Weights of a small mixture-of-experts language model, trained from scratch on English Wikipedia.
Experts: 64 GeGLU neurons an expert, 3 picks a token, a softmax router.
Below are experts of layer 5 (counted from 0) of a mixture-of-experts language model. Rows are named router (the router's row for the expert), gate (a neuron's input weights, with its number), up (a neuron's input weights, with its number), down (a neuron's output weights, with its number) and show model dimensions 0-191. Each number is 500 + 25 x the weight over its row's rms, rounded and kept within 0 to 999. Numbers have three digits each.
After each expert's rows: a language model's description of what the expert responds to. This comes from a sample of Wikipedia text that the model never trained on.

# expert 32
router:473532488510484498548497539451502521536494487482492529524488504471510490478481469520531516471512506482475459514525482541532461481511540429531463520524472535501538477514498511526507508497490492491482501509531458506536481478496481511491511540489503478487510517513478519530487488481516500490503564514516484465558512461474502561556519494488496466471470539521484524515476517508478483536495499491488535530512526478563517471483437509484500509495506543504514521500508519513520475506508486477508559482505518503492489500446508472479492518508548482532530497523476529479487473487479546479
gate1:448427517512473507516478501509465500553501484469501496475502478482546516502502515490497500510483495496482497507500496521476532504517504553465460525501557494480490528534462481499522503523504479530514487508464492515502490543513498502516478507461520497531523528485525503512500466510519494471511517479488510480526517519463506557483483499519508456502519494443491509500496527536541487485459518443501539554550471538480530467483470512523520448511529490459500522479512479512551508462516489480489497465505494507517491512518494486496499468520514444543522454505484508491564486485450509495
up1:519505480537516516535499489514516511488491473543487468475490525499512493516517515466494497447488490511532503487544462500489473520456484536571492507472502525520553479529506514521481480477469540529487486504556460442511461514541504494486473488469476455458457495540459544517502492484505532499488535453504423516498502513459498476491526494477441501523491502473492498538490483506496512486528502536493466514513487504487510512489517433465506494500535494532489503514484475463490503511524492522470518512484537504515483509500484503453479531524509510501499516480491538505485504498449513470
down1:497505534533472508516543483519505468517514525479526445507572520478483454526537525535473473510454523476500522468437497497483549534525493467524521464479496493480534483497525459483467477475513491492485507509474525513534536494479506511466473505521510518487561466507521488492469528457485512518501507485534547470513495468539504485499479450512480540522517481529489487511501490510505510490486515490508516485510528508543502554550497553483497517490501513491527512523521538510468497497469516472501513492509481536525486480489518533503503492512490504449471511467515490483489514464521513567
It responds to: Nouns after determiners

# expert 60
router:513470522541502512488482521490540523546540510535493473458478507519503485486529495496455489494486510535468478482464502483551481530477462520502480469517539496486496448506485450497512504511472464501454526517498494510515543520515486550516498469510499493485529503530501505488529538526484501478501461518505536545463518468530507520507504498505485512516467491496534533491512469522554511499514483467496492469500520489527498484489519495502461481501511514444493539523487506495522540508511513528513528499479514507482486478531487543450519492535448555535499544489512466466457467516524441467
gate0:487468483530511523528528513487491479458504469499498489486484484503493520491514491485495543509494473507502519506518539506500472514518472514531483458486539514522519558508544489525481476500496491532479480521549540506509514485508541501507477534526504501467517499546462460464468514524447464510509521494483488499516518474515454506505516492522499513519488492513488444515452474473478509537587513535461519510512459509489499500485505492546471459509526486508484511486483520530440494525480540494542476471519527524482505481510496526509531459540504474543501534486495500523465491510528484436
up0:494493485517472476494514461519474478478506473514492490540459522468524527487498534459465486537453505497476511471508466523504496513505491482514542492468513485523483513531493505470500528543501524492501484476524497455497504504521529471505494443496504492536475488515479487521486500527524476493501479520491522526462527473489509515516458512500469503542501483485499531480489472426510529514545457512490528489527523485512465505514497471518481506464469460486536520506482578512491484460520454482500494492540460479508441473483528521486470495504484471496465504545499479525528581473498505478
down0:469534447495502543538509498502468472513518507473502491473513498508523476452485492509508486488496482487544463482514500448534485496460484495462470472494498480520455511509487534492489529526512499517508491509487503479490524489512487523478480516500499461485489487500522478494517528492498481498498556508494521544534547481482514458446482522491478504495470516447498500480484491441496507504469479506472538464488508478510488551505480490505491483490518478471509517544548513550517566536481485490500517499489535509499517476460490536453509545523508450479507542554500488523534519504535434496
It responds to: Dashes and separators

# expert 12
router:504498518482492487482494531514450543518503468483525506442503506488480527509527494502498510463503481542525498501523505523482501528520487533469495504517539451520469504563479506498494452506506493483475507490473555444545490507460505496510482460470495487490472525526452499480552546496504510502534500537522467464490498495551497469497488507512479508555520533500507523457507499524518521500514530472585474508536555534481529521478500520493473465490504537487471490497486497512547507487502477493518482497476538489531476535523506484493476519505510489507505508522457491478467513482551483495
gate0:483510502479470465484507493531504481520479493473539466506503529456554525450517487516531525520471497513500538529485532476454476489490524469509511568483455497532491476495488499473467517487533492522543515501510532481491520486464485476512533491516493535558514508508461502498509498507512509490506488483477507494405527471539510479536503491519493540481462468514512476492484524521492503515478497512480470498503489532528456484514513518477447500487510491532494488488513506516499547472528518589515497492483481527459478499517475468520510484500491517496533461496475498552486520482490532524
up0:528453464506488518519477505566482502479469456505487524489487486512540450490519514458499510463509551472478514467471455502491512500524504475524458513518488548512518530499471514530523516472521478464495521465508523510490505512508458486546492513502538508509536472494517506503487495506493524497529508504457468483486492534518495448451490565487488494479511504500484478528548529514520544519500468527539476500540534487515528481528515493495509525471502478477503516515465486532497488532515498448492528484434484523490521484493484471469511516494555497472457481521552504490497490525506491525
down0:526500470540494481463513480556524505480474542520489506499516465524489529520485522469540506455511478514467502524508523517494497500506520475472492452521459456531537486476493477468465547549492468559517468488542496498469560527446505554479498500464504477525479516521497472514513497533495484453548461463506485499509497537552488516521496504519504519456477502564486496488486523514530465483473496486487539476516497496520491489474522514530516501477496462493503487472497520493525504518508482475483453543476495539506523507541477499491521488496510517499544507496515488540491502498518501512
It responds to: CJK, digits, review tables

# expert 21
router:501519521499512493520482527499485513515503475506477533472478483466464493494522507525467506458541453466476462507521552527500540504505483535505495480510503493485471490481496469517525448487507458464510507512506510456549477527475480497522455505474475483516507514512462507529498557531525505543522536513509484463490471511517485484533515525502453517505525505497492557455510536504470538483459512450546454512497526536491519490478500531524508508503514545464485486518529467507477509510484505530532524474468550468503493544495502477536470513520519506505480496531472504484525496485524540545
gate0:471541481535563457473521511454498551502448497486478483490469482495519496447530505484522520516520528488498451449533519523434480477530457517457490536516525498513481493478501529527492501514491502493512510549498502500523496500472528469545489503497498502552447479531503492521508487512501485499538494508520506486508490446509525499541519471493524526486495503512475520460470524535511493495516478464492465489520473528509493497482527504516495509541506536441474484505515530519509519498432475509481493518488495516502524508543440502529472534479519474540508491501474515474500470509510489516
up0:517477480499498508513493494465490512470483543455460511512471488467510541497522477460505514513497523486476506476517480524496528470529462521472530535476489519477498518458505508505531506544509502468509468512528506521509441525466504494495526498452477508526522511489495522465521483471511525531524497486502481451537452506504500507482525513470511511526558449409489508522469501515497538533468536497473514523485495523501511508488499492527503493468496472506490480466519535485492483469465512473523503490490444448510474499526491492472481540512522480508468483467529561494534538476491466488
down0:527453507464538483509534486486491482490526486464470535520470495497503534496446506521450477560495509476519485526533476463513469511522531483533513514490509488497506543532489532486504477483499487512480485508493551510500476525491447458528468469536481470567555466533475449505508476476458476516488523457486480481503511484504450466490512525498506480468484510456477508444488509509500513517479509458490500492500505483464493477437487517517519513481487517466501527553486495484520491452505471512520502556514484463476491498497520517502495493479508526496519486498479461481504468501517495504
It responds to: Titles and table cells

# expert 42
router:475514493467563492509494480513479478480464452489503481541469471473512514472445546508449489511464512440473493499556518519458557499486522504496488540510478496480458537477486468519498490469509506485510499537508541526504506522495484496497509522525538509486497529528481469516561481516483479494521524541509471474562477481506491505495442518479494451507539453492497463467523537463481468461458531501507494505470478494497501492464494512520509500506520509498489543489501523491507469477452470529516511505494508513502520509487467531485505490467505492503523512511492498472505475492494480555
gate1:492498507527515526489556473487510515497496486509501483498479462480507489477470498496519463453500508482505518481543526517472547519491526521540468486482496473507488497496517431443526482504492492524463512505511530519463550551504518485477577531512482509515496498523482486502519498489468542449486549541525446524461503505451532473482488490478519504517520501516534509469501527491500428484500509521460517497509531473533503492501477493516475517477492481535436494492498519478468477483522491501481500503497507505514522475475452513497473489482502486556496495543511518495486451501463494498
up1:504514487481444457525475517520490528533495476491477506500473480505504512512517554514460481496491508496489478522465470487511536488519485538462473531514516523470543449498476526552508490491496452488494492491490473496552461469490498510551452465503531501495460495495470496517490469488534482554484504487495503481515526506495493529521490526488458489530498498496494511497487519503526503523493490463536495456499480473559514534479445533496543496544507482479509530492489505494545490428499501488486449507509467477497487511513531487530453523548516481506527501454463484474470484504502527501
down1:535470525538511484464496482508534486460505538495506527468515554531516510500554497489518510495494528534499493529499495478497468505506497447524540494492475497493507504526529532485480522475472530496520498501521485498447525461537496504484499477482478492513514498553492515488483542485524520513520448487478516474513524485504519506487516476486511533513448507497510506570523443492495540484504466546503497491511503504493533478499533480502446492493495487487494480469483483573490475514500519512527501510501529596506486486489545498505532496484469464483493510513540478512473535466446508494
It responds to: Place-name endings

# expert 24
router:504475482530472517507458537521501489546504502528517497472495547520533472487484439482530443488463501499518561489454517501477523515521451491461493465504476485471505476546511529472518465506452497485482524469543499464463499539568537492489532483492500493470518465493493468440489442496505505459512466480488526490480506507480519527510485488505498492515503490473519510510508506484527521533494541495509539470500498518487520454498514525471494478470507485479520481490498500479479497542529547553476483512494462495485498518506494524487508479496476462535470509472442498504492513513495497505
gate1:497504491470527518483527536515499493516554503501510446516497462494521535513489529529500501521482491518489500503559505504509480484475506516507521510504493480480558489495511482497503492483481542461482538542515508448498518476543496495519546484496517469494473510517520511499493500507509515492490496476428454452502497488551511558503508498529497519494516486450510490524459524555496500521514540489526486514549536464515492481483481474457444529481494508489469534542485531521529523478540507477458520490483478504479473528506530519467521479508519475495463480522483527512487513489562469533
up1:493553491508486485491469471500532504528479452496479512480522480503506496528488481492543482502502522510508486531486507528511505548482496515520478510492512523450500525516499487488541502546498481479484474487504530525499515512523501502476496468523526458533477487482483478493502532511447461498523502494510489511495510533499482494495475478518555513515516484448487544524486534485472477473493520468445491466526502526514538453487513465523535525464488546483548505431516508510476482474476534480506541555515502504451498560544491481466487479526500452505478498456534495492462509488510462508
down1:499496548492477528543505485471491433498517554516503466456522519504450513480468526469503538459492506509531519501496483532501452523547561510500456483518484497545518486461476550512490537484496502522503519479496463509510512502467498512517512518451494486485449485479528527504533526486497507485520497523499526477500524451488471461462493460516508507544504516538568495492498492513502493503504487539517511518447561523470525511511493507474510493501496463476474476515486512519497509527505467539516517530514503502505503494465486474485474465519499528529522478523451529478508496493502467490
It responds to: Geographic coordinates

# expert 30
router:440520509509465497523501505473521539481459516513496525458511480496485515489503481508534485526524500508479531550450514485497466462474480517484458494521520453481506491493489501480515528522463502478466500497495508551482467499484449522484488510509508521542535504467479530499483484489503485517546549522497536466524452502528523501549486479555487467514515506510530517467515504463499482527504497421467536454506513535520501480509510529518483504517482492510498486484527520489493487521513476471515528483509498486512495428502473485545542509531504534534468522499522529469482482525486511465
gate0:485499500435516509517470481475446530498550496477512509507538488503521488519479517489522563545526457509455491464481455539509483570472468506519514475529486491480455501482516466484489502515478499507480526517511514484512474505459467515476538520524479489543501497493488479497512472468483481501499477493474485491501492504489482516489474480526501519469504536483488540480487437465491537479492518494457485499566552484458544546528473524501503548499492479514496507492526476465514478525489478461479503513483484466482510511562468489532517502515522503496478512493506493472495513518528508525
up0:506478529538519510492512525529507445502484509504492497453525507549490507483550498467500440466504559471523515484536540502485506535522527494507512515494497508534532465526481497509530479515519528488492504467487490505504498484553497495503510500444525477455477509520492532545532468540482519485491525464514494491524517514494508484492528519472503470484531487514513503519522520482483479488511474528522512510439461528518469466437533443529511510482535530468553474501486518505501497529427515523491490479485489511483489537514486520480487532460509475539539490520493521492469510499517472486
down0:530486476521454488503507535500502501485494484525499524489531500505482512500515463497469513482511495481474505517497491516528483503493440489476449474477485528498519496483471509502491506444521450485551507487499449506474547494512594506514512505486547489459510509486468494488488519467517523519487446524482540469481500541514517488468481521478510523516504559511460474493469533506448481503526529506475516496483531515472555498481489514540474478507510516510517496471524531513497498505489494488429496485477520557472476469496489471519463499521510510529526518477498473523521479508519527544
It responds to: Descriptive adjectives

# expert 40
router:524506514513521519451515509493502558502517508484501446457493498513503467480498491509494434502516499525484543460480479508524480507546516556463424474530515545488487431497500464493510516513488545475508508516494550480466533517540521485535531487463479527464514464523489471480506458539461474494517489488478487493467503485498519532498523494507539508521507544473501527479493519553527519513531483554527496511505497526523494469473475495492521510515469514454498484463531476508528508516523532497468477514463496474480496525516503504466485495512500516524489480482516477480500499503488467487
gate1:447516521513462526499474521505499544514560505487544503495500506568496496476460528515481508519509497483520533477501459520472518522515496513525505504508555498492530501476450472503509484523445495467440497473517549502492509515453461435502516490480505470516490474487517478466467479480454489542491499485496504500514493498544528485515503508527495511500488476474492500494492521514528473493508487499490504508474492470535526503484471501536438512513501490474505527465548509483527499546495514505460452475511483490478470502525485522494527477519546537547489504502471506513524490458456519460
up1:555475495480477523499502466498503489496499490496517520509494500496465508471475517513469514517518503473522480474515478496464508475501489495437510534511489508548522497507529508458484528437506493482451518503499547454460523495455514507499507501489534480514478501512504514537531519542516462532486507487516477509524508470523515467536488511566506495465498471511535541468522521484470516516536512515531507462455524487515482480518478504496530563488530509476480475482488469515518543507488500525555515520497481488465492533525444515510473477523499496515529518485432502479527448466510482494
down1:477505500512468446464514486519489538468474458489458530466473514460492533506484502537518496488492455486456526491469516504524482532526520519507483507478488471494497513471502511505475524467463518547485531505517466522520475543447487525522489494496520512488454466449510494496479514519491556466506478531468498471475494473525487524475496504462481503520503540450492481492502518499489483509546522545512486472507508513501508477502458568501494484477488493542519497443515507507479529515507455501532467494504573481509516497523493503492492509496496512486501473508527500446491537513493538448
It responds to: Math and code symbols

# expert 14
router:530463500535506465497509540496517468474500504503458430485514542481463495497542461517544536500500556509474490520486481524541516490478516478517522542554508459496494479474512514545520469532512472496515549515473486534507495507523476466538512490486507466464538501451464497525489476509500493515491490473521507500500495503466459527506516472475501485483518517517499499538493465525517491478475497478554477457513516540498515491479475470496522492501526482481471498502543508490514474501494580517476528547481516502486526512470534511476492533477497515474487462467511530481482465494488529489
gate0:520508489529473514494490474489536531497474530506505467500499537514488493496511487469539468449462536501503516478483522451520489529524542511525505566506522505503427522465513475546520510532479498500500535502510520486461539551497506501482492528516449520452473468520589513464500478503502538479536503509525490470458501483466519533497500513511499505484547482484507520501508469459482479524498469480510492496520537548485530490498512476534485489488488457543516481536520531484506474543489469473482508490516493501512527473484510482495489515526490534508474486472487480516503488498542529516
up0:557504506549478504469510473509534494491486523536531473503471531488491499480527520458512470460484516501500511503450521473504474522516509520534500530513509487498456500506494507533530531535489479496519581484537517491476455533494531486473482526521496478431504499538527496475509438495487559500530494462526505506462489521447508512494475498487496550479541476466502529491498492488482467508530500466479492498554563541517523499469514473515481486476493475530504496519510511504510482542508492492504505489476480527530539496493509485488524496522501512525466486497509474485484472457474534516
down0:478486520508499499504547510507563530512533524516458487470534478506469493479492503441522453529530502471463501466517479472474495525528517466494515521508483468527463519506488492500527535511455490497520482537469535534493493567492466503529515495507537492471491518520506486522563522533520531475483469491464486464489503521502528499510474516520557423492520496476520510533481475477534458504504471502527440491497502460487457507540512482494486480486541486496505513464536520496512521490476515479477450513491486487501512499500509514470523530486504505516518532529512471498503467499484468496
It responds to: Romanized foreign word pieces

# expert 26
router:514492503494520505459514527482526495471548519492505412513504501501497542478508527486468468524539490503501512498477470503497530495526460480479503441482560516516549447507530513529504517506546462511460502488465477465513519491528516468501476493520500504490540508483459457475503512528511513500509490484502491533458511513525501497496495492508509508530472517449524483457480504524511518478515534492513567465542497494509496478510537473516494474495548483482502510477457540498497531517506566536503497524480528490494478498539511466502491486524492492486515467467478457515536491463522484482
gate1:526524497498505518477516468502518461520497480517456471509476520502492534486462509511471534493461469521504531513547483486520521488492499454501511451477473508506436496449544482515464527509486520482527528496493513481463500499501507518494498508528487507476522518538484525481545537497524460508511517498533496509519449493468510475529490496510488511509482516510496532500507530507486500564466507432490489525504477473472551477478478500483518506482528504537472536493503499525538506482498522529519542519522513479540529547495538507466503496524516486484473420491506488519454459526511463536
up1:480500498528546560463505490501509532500452476532509513445481506570540477529504533495456481489486524505494462469494515491475547536504482530497496491461480524473503496471467529492505481492449495490490471506499488463525497548474481484523490479433532521537519486506503525516506486521510513486505525487511495551472533483514509492468512524533526508496520445513483515510517474514496507529506502493459486493464525479497502506535523457510468505499497455475504500494543472539554474534535500435524486507499483530521500511513499520500514474492529489485493509528514486472479464441480488509
down1:484461478529549475500505471488546516490518494459459454476488471515503479536490516562453500533519529565523531504505498491478499480511473509519498494550451525492476526523497489488507532456498512518480475534533488446482461500489574511483478543522524553479503509507501517504494489467494475504491498475513525505520496459515530513538444502498498511508503534482510507500514487496513529497466518491485506518556496506495493471500522457480471452491489499503545520489479509516484520488506496515478500526463526515522530469486532465514484509462500456453522474496505483447467503504519507477
It responds to: Capital letters in tables

# expert 18
router:478514515477474494479495472489486512492508502473466526503487467501472478510496530507539458498495481476461471490510532531467516504511498570492479482524524516452438532487477484502517464484471489475504494493506540531517480482457482500499465508489482529518466501472521491522480485542484456539512481508522479468481461527491518522505495487470531512543536491457505489508473519523512490507490521512522536543507486533479521470510466513520507482534452493482493484505480485474531495480507507430447458498491505476485502499494532469476470463495551506462524452501534522438504464530505520518
gate1:509556463476517501463526528478493503481543519497503530489504481475490501490507470505480515573535476477482542507493475457495501501447502476501502511537517454511514459531527504524482492554538504487498499503522546494489467511496499554493552503543507509484493481495534559486488510479497519484512529445492497471528488500495495475483556511512478503515497510533509544463509500498498522488450533415474511507489482512520512505499521498546490504488527480574463494490522479519496509486508484497512495457475492477508520481537503486500525494511469501542455510530509477519473483481517525499
up1:493510531492471502505459477510494526505470465518525470507474472521512529473483505482507480496494506520606490528502518496496497515504466476499494458473493498513483519459499513495504544507451502518499514487474455507504465456527520493496439479484504515501552492543460451505505506482450486496485504524524520507482504486513488486528483500497487530507489461478487445526528460442492509519518476505515487461518494496496489499516504525452528519512512494412520518562496519467474505500520549506520517544502489496490493494466498540511501519490472510485509484486443506507469516496514476535
down1:497542537485475492533495501508438474486495454490510488518492550497477538487503503495513507479511496481492456470479438518493475490527509550449501440511487536441528527463508499498502485461511481487508504503465519511529499495516531516513508547515504498478530534526495497507466521491483499497490506477485493489538515514467490506546491491486497474499535511513523522529529525573446472486481507514540524502470514478542518508493481519511503578519540505477512540478508542517484482526518476488497473504477501506475488524497452531496486479489557453515501496493496514497475535504447499503
It responds to: Ends of technical terms

# expert 37
router:476543497489474479513480515497473480520452501496504528485491460484509529501456510495526493475493486485517477508518478488476486527508493479537511488508491524483524507503504495493532472532521507495464563511547543463506462507503455527505503505498490510540501498474471512508502517510498471520522557567535513500523505464468479484551530477460495457497483495524466515479488459506482502513468479460501511482508502513444487499522469498481458563512486537514513494541530523481502513499465484450512486529539544506478456448482519460503521489527508509488470483524500502483475509474437496463
gate0:467519449507515499522492510477496525548497495540546476488465511487528547499513504466472520560487520513538511546507508467503514509472516511499486476487468508444519507514492501508489464485530518454480445494499506517483494475511524465535494479491489518482527455537467529463511452494507508463503460493476514461499498461544513498496520488490511521490539559495524523482494507477488537475485503458510481475452492482506513502465549489497507480464519472482530498505500484495512518492545522511537543489473465518522472459487521546503484488548477478470487495504508504539439476499495484495
up0:502526529510519486538528557481524491473522495495502529504534491488477470535521490500488536528547517520509513473485506498551512491488466459534490486487471523508496507474503474520511503491548470521488474524566518475524503525512476502519511494519466524517474550536488439480523530532455499468526539499472461497507484479546486472517522502492529508524507474503468445430504487545482498473505484542471477535559545486505466473506498472520457526508496514493517491472486482487469457530507493515515496473483506483495494530516486499485493482503503530493485555542505482498474474486481508480
down0:508480536522486502470483528479563511472500476496468520490452506517468480506516479534461528485495478507500563528500553475523496501520503497534551511522470491501525529505482501512496518520554521542508462512485453526549484480508481517502462460484470515487514511510488511473553488486499537483543483533490511480468526509501503504539529509420529519505529508497497527502524500496460516483513509495516533518508491471527476494503509511490544513554530548477512508491502489538498481502476485483455494489493504533494498495493454510497499536487489500529502482537509461519493445475466494437
It responds to: Plural nouns and endings

# expert 47
router:542487484499578500512498499591474479507536522494527457478483518462484479478486475540502490507478579497507482538531490497452519521491508470515521513502485441517522508500493521515484463531508474476546494491505492473527489502496496448495549503490538550483532526458492524520527487518491526514483502487479517500474515528504488509497451524511479513488520511499517530520547500467497519502487465519495474498496475481482490524468490525447516496469498490516497511467527488488532480478502551485517485508459527505515500527483525483522505532463530514470496463467491486494521498521486469549
gate0:486537562505528525545493519521496469533509466495515516502540494497492509495520491541524476495527485509513491486467532486489515510506541539470447487487451523459539462522550506512444480503511500531473517502471431513502469528482483513470495538502474509489492512486529502536486506462516520482454498462484488523497538523492496487488497496533488542490482516454468485447468512530479489479517492470539521509503463491493510507471507492495492520515474518509492495486544510515490491557482471492541491465470478514554520462517518476502481488503425501476489507550506495507487472492517483481
up0:500526517477538514513534536489488492470482521527512508480517468492501476529472520515520509492503499475519504526516511527471522517483490514456525514507468517481527476489516486496492451516507517484499513543485519547508493512521496519533508491528537564502544503481534460504545478482482488476480497477504610510495470468535479481491507462544486483505520547499435520513472518530517512522465465472508468493496492513483492526481490455501526517526535500504522471530524505517504451511463514464472476480514487532509561502508534503520541504492479534492511521541483471477501503533483473490
down0:479501484511531501487492499515449461504499492502477512504510452501533487490508515509510510477478508449526548499510520484505462505452508457492462483526472538494488497474529502545466451474503593495503506485494465487521466468489497554515491498512487497501508480478493535523540497476475462451495482530511524469483514502511471519514472505485459505454488467497514507455517491495517525522480473554538487480494516490483492520500526465478503476557478506489455532488502461484533496467457503506481511547523504513489487486466487503446492526509488483527520534490507515550526492537525481484
It responds to: Proper-name stems after capitals

# expert 63
router:504516511512501458516484506514485529460494444521511512498492469509521511474448515516465509508515513472512531497546504509434504476499505539497507531496498470473466538473492462491492494494538505488505510545485503488534475479462508490475495534542506483520487519494474479485543526489474512517517570555513472459591485513508487509470483505504510469536521457523495481519513508479495464522504531492494477521457507464493501532483477522538493507485497491502475511522502549522472490477476497516510501546497481519528499515474521504507470498499544486501471461499506532480512476509488532586
gate1:539495503508500544484464469519485458478539472540493494491544511487471504483507508507483488487541521542542553521516496467487485472534519523513490534480447509541509496477502494437491526535486516529478498512520489469469501461492516493534461503503469481500492480453464538513504523539488509512487500511508493503464507444523510480509529460521467482503510488529478452492515484487504509531534472535462483500487525517482469526513533508525490568467483505525529485509530484514457475507475468472510504476501493473469488507492519485523490493518500496478450529522517518537483489530521557551
up1:496505505507531512525495521495479504527510505476501495515489472463463507525507495472469484482491534508452501449463473511495509499474489521500516455455480504517493493532510504525463450529487427493471477503486527487549521510504503559527486471506477443508496499519485462508499475471482523488510497496494542508478475503527476478503505527492466491485487529523525502448485440489513476507523491509521479490532477512492514483528481480460481486472472527479496501482480510548522529495513459531516500474532524489545504481529454518461503496479502491532469488506527459515475516484513391492
down1:504541493516468524485502543504539532541430492486522543531512494497533483523514434510483502533469446527511502530480491522541517513489530525485521517488464522520493496524512525508482524520491480461525513476539492501476502487515476544517497576501519470517518467512517494485513502439500492511524466493477528458486497513508535515497477505489503493437489496492476507540521464513505472484484504517488500477478467515525515494502521510525472491479486515515516511512521543544543530492507496497546503534451497501523529521494497516440518526513468473497534529494463473515518469488533491457
It responds to: Surnames and common names

# expert 13
router:495475476512527531428453509540508477544533532484495461459511488521496464512519486472481487475511528511499477488527495484559478505520483477496482503482532483509529483547515489472487508494524460490519525496526463499502513486497530449525534508520493491466500470511568519486518543525477536517533497524502504536485487548474523512495502558526538565473490527528506546501485469515483529476514494520481475497485497490511492505511430466482517480496474491490507455474514461521502510507470482501517505520509527491491482506505483476487527453459487459527523492500540492470499470509528505517
gate0:471497455478467454490465529487515486480533523529512539498535495489495493492499521526488478558537512510554468486458502518513485511503482502495475501533495528505500454513490468453489464490519475472499507490477497458522469516477519485483527478465470537489478546433486471524505506521490497510526546497507476510509495522498524535503512469515462456513495541467513498467519495482508487499462490489497494451505538500510536486502487489512515467440514514469516480487525493473471505521531554513513542506462499495528480513484543481441488517502482458498475526500471492500502524467453538541
up0:498528488524504482496513496477432459489468483494475475509490475470490548534516524507491493471538493517495497549494520505527482488504539498491481509515507495463501512481531506560494498567513464500514521488476520537506496479491513527515523515497480484510461516523462444482504496491501464547537501486534476486498486498460521506500484513453486500531447524506511499461490489499522547511552507467511506531472527502465488501494488461534497488513517483502488501491522496468440485470518503519535524477494520514494494502436453507484482500455486520464491457482504473464475450457548532486
down0:495492510488506539506521472506455488484484496496448475498523502470495487496507502524476492545495491458512511512513506511441571510445488511464492501497506462524457516515477486487495459500489511478479498473485541479576522499530512513526532473518471512497431487438523464493493526479536532479508520534498504499458458503521520512512486510464481454496531477483549507475492532478518498505471513548474499519505533495502508511491497463499525520510549451492504505481503487451457479515512523516495502492525501501529495516463529463479482497475489442489506554525493515511521529499495517482
It responds to: Table cells and years

# expert 33
router:522502552514532511518541519504523514527480500507474512495473482508512475493534516467477520514548487518478485483483491502526503490470493489520436479478476495508511483511474502494521497482448439493518524504471460531456482479508488499538464519499456466521509444509484504479518542408515518471433509498482497503513489484484516491525519498527491531512479510488503489482458542480516456468552493521487479474498520505500506551500480485510479534468498521486511493505432534525502476524501502492507498527491508497519507474511473487549543529503464527539507532516477494507455537519522497520
gate1:531498484465499478497529497521441503492482485550454507493476514509510493474519467534533520513502483516488543509522502504460459478516448499479554526481509473472516529442506488502542455531510494502476562489489490489491523521524520513503505498455524489492493491501523493522506485531512465519494406496494476494494500526463458523496499471461463449519497456509520469473483501493479522534466491479460524472489561499482478505487473460516477494501469541509518491528531511477453484548525491507509459498480513466488504498505511533516502474490506513480499539497505469501522512491519524482
up1:478497497485485529535485451503536474483529477463549515545517498492488511530462520501514455485507543483503464526490503473504511546466503452493477493522499539501539518515511531434496540500524500502490438526530493523486522501489536494481498509545491491505499497474490500479493515509438525453503523461483526501465487475518523534471510491565490498515526539498501542528504490474501470460488500464481494494467451516514537495491517520477485522489514479492478517520483505534499503507429486511482538529534489505457465516473469488522464520500488478467504491520521524499514511507447479499
down1:492474487488481491508524488480501493506517520497535483465506538460453494504513462498516483498495518497502515521480484506527502535496489488494480478496437500509547528523464544480528512522480500482501514516499531500550526479505503442507475482532511480545447531503440465494506503527479518451471548456545520528505503495532502506486506493501560498477528514534498493544485514479481489501499500532504505513490504495527516492527530523456511508490545511476505487551522510520540553469494436505510508515564514535441471491507506484514466495517528475514482475477486507491563494522495514503
It responds to: Articles and phrase starts

# expert 51
router:470517482501460495508505515513482530461493510510483541503485529461441502497494467522537475452501470503440495510485482521480528487527496507464498541511481486522518521510448514474527511476499497465490492507485544496512479534518508531530513513471477491539526501459527481468502499541519477527484516546500496500420443501470507453459491490483472486470475509494514485478454468546449515511452440494492496487523543488512460492520520522506506494480477500497474493476504511499486454520530494492498514476497499496524491502489518474550508525556478472497514454485508480504518505472479503472
gate0:531536492459548497517458487491526492524482501488467491505473478504498526486494523525461530490456484489524535483485488528436498515480528487499526515518498520437476518443504490487501454479485527475497508469463498514488476529501516541540468481497492493525482520494518467503502560497497473462437480569489490518499508500467480493479487526524500513515524509476469493497517501521490505508490538490481524520496477465475513474539480485476489506521475481533470515495518496512488470463413478548485501476487533496474457475504528495495519464499494524509536484513546508552487528523490497485
up0:480503491520507463487488457498545514531488520532499480495493506524519500513468509498481460442519513501501507525474516503477459497503552547533515522466486473557487503480481517513506524534517478488450472503522497513483479493550502519531524472483474504487529479491537535499529502487506514494500494504520477503469502569478501511509517515502494498500506519503465459541521483517516453510515491538477489507493515480505522522522479469530513565474531430481500506550521534481487501536515466509531459509512475496527502493527469494544488475450489461524474510484445452525513534482467500477
down0:511493550486478516497505479513502513471518504532498494509524487509494496469498483480484507525543500496512513510486539511542507501496484548490476456473496528495464491536519474517522512543460482539529508444514488505480545496545499516477487505472504477512472494514528479484460523483480470462527462522487526524486504462455533470460508473494466468538473482516537506526495513501512525472443445470498523481507499455489474483524539497485541482483481515525511503519449489497498456524502515504504440499476489517504517516492497527518538512465489452482564509507540507543493563497500481482
It responds to: Common adjectives and nouns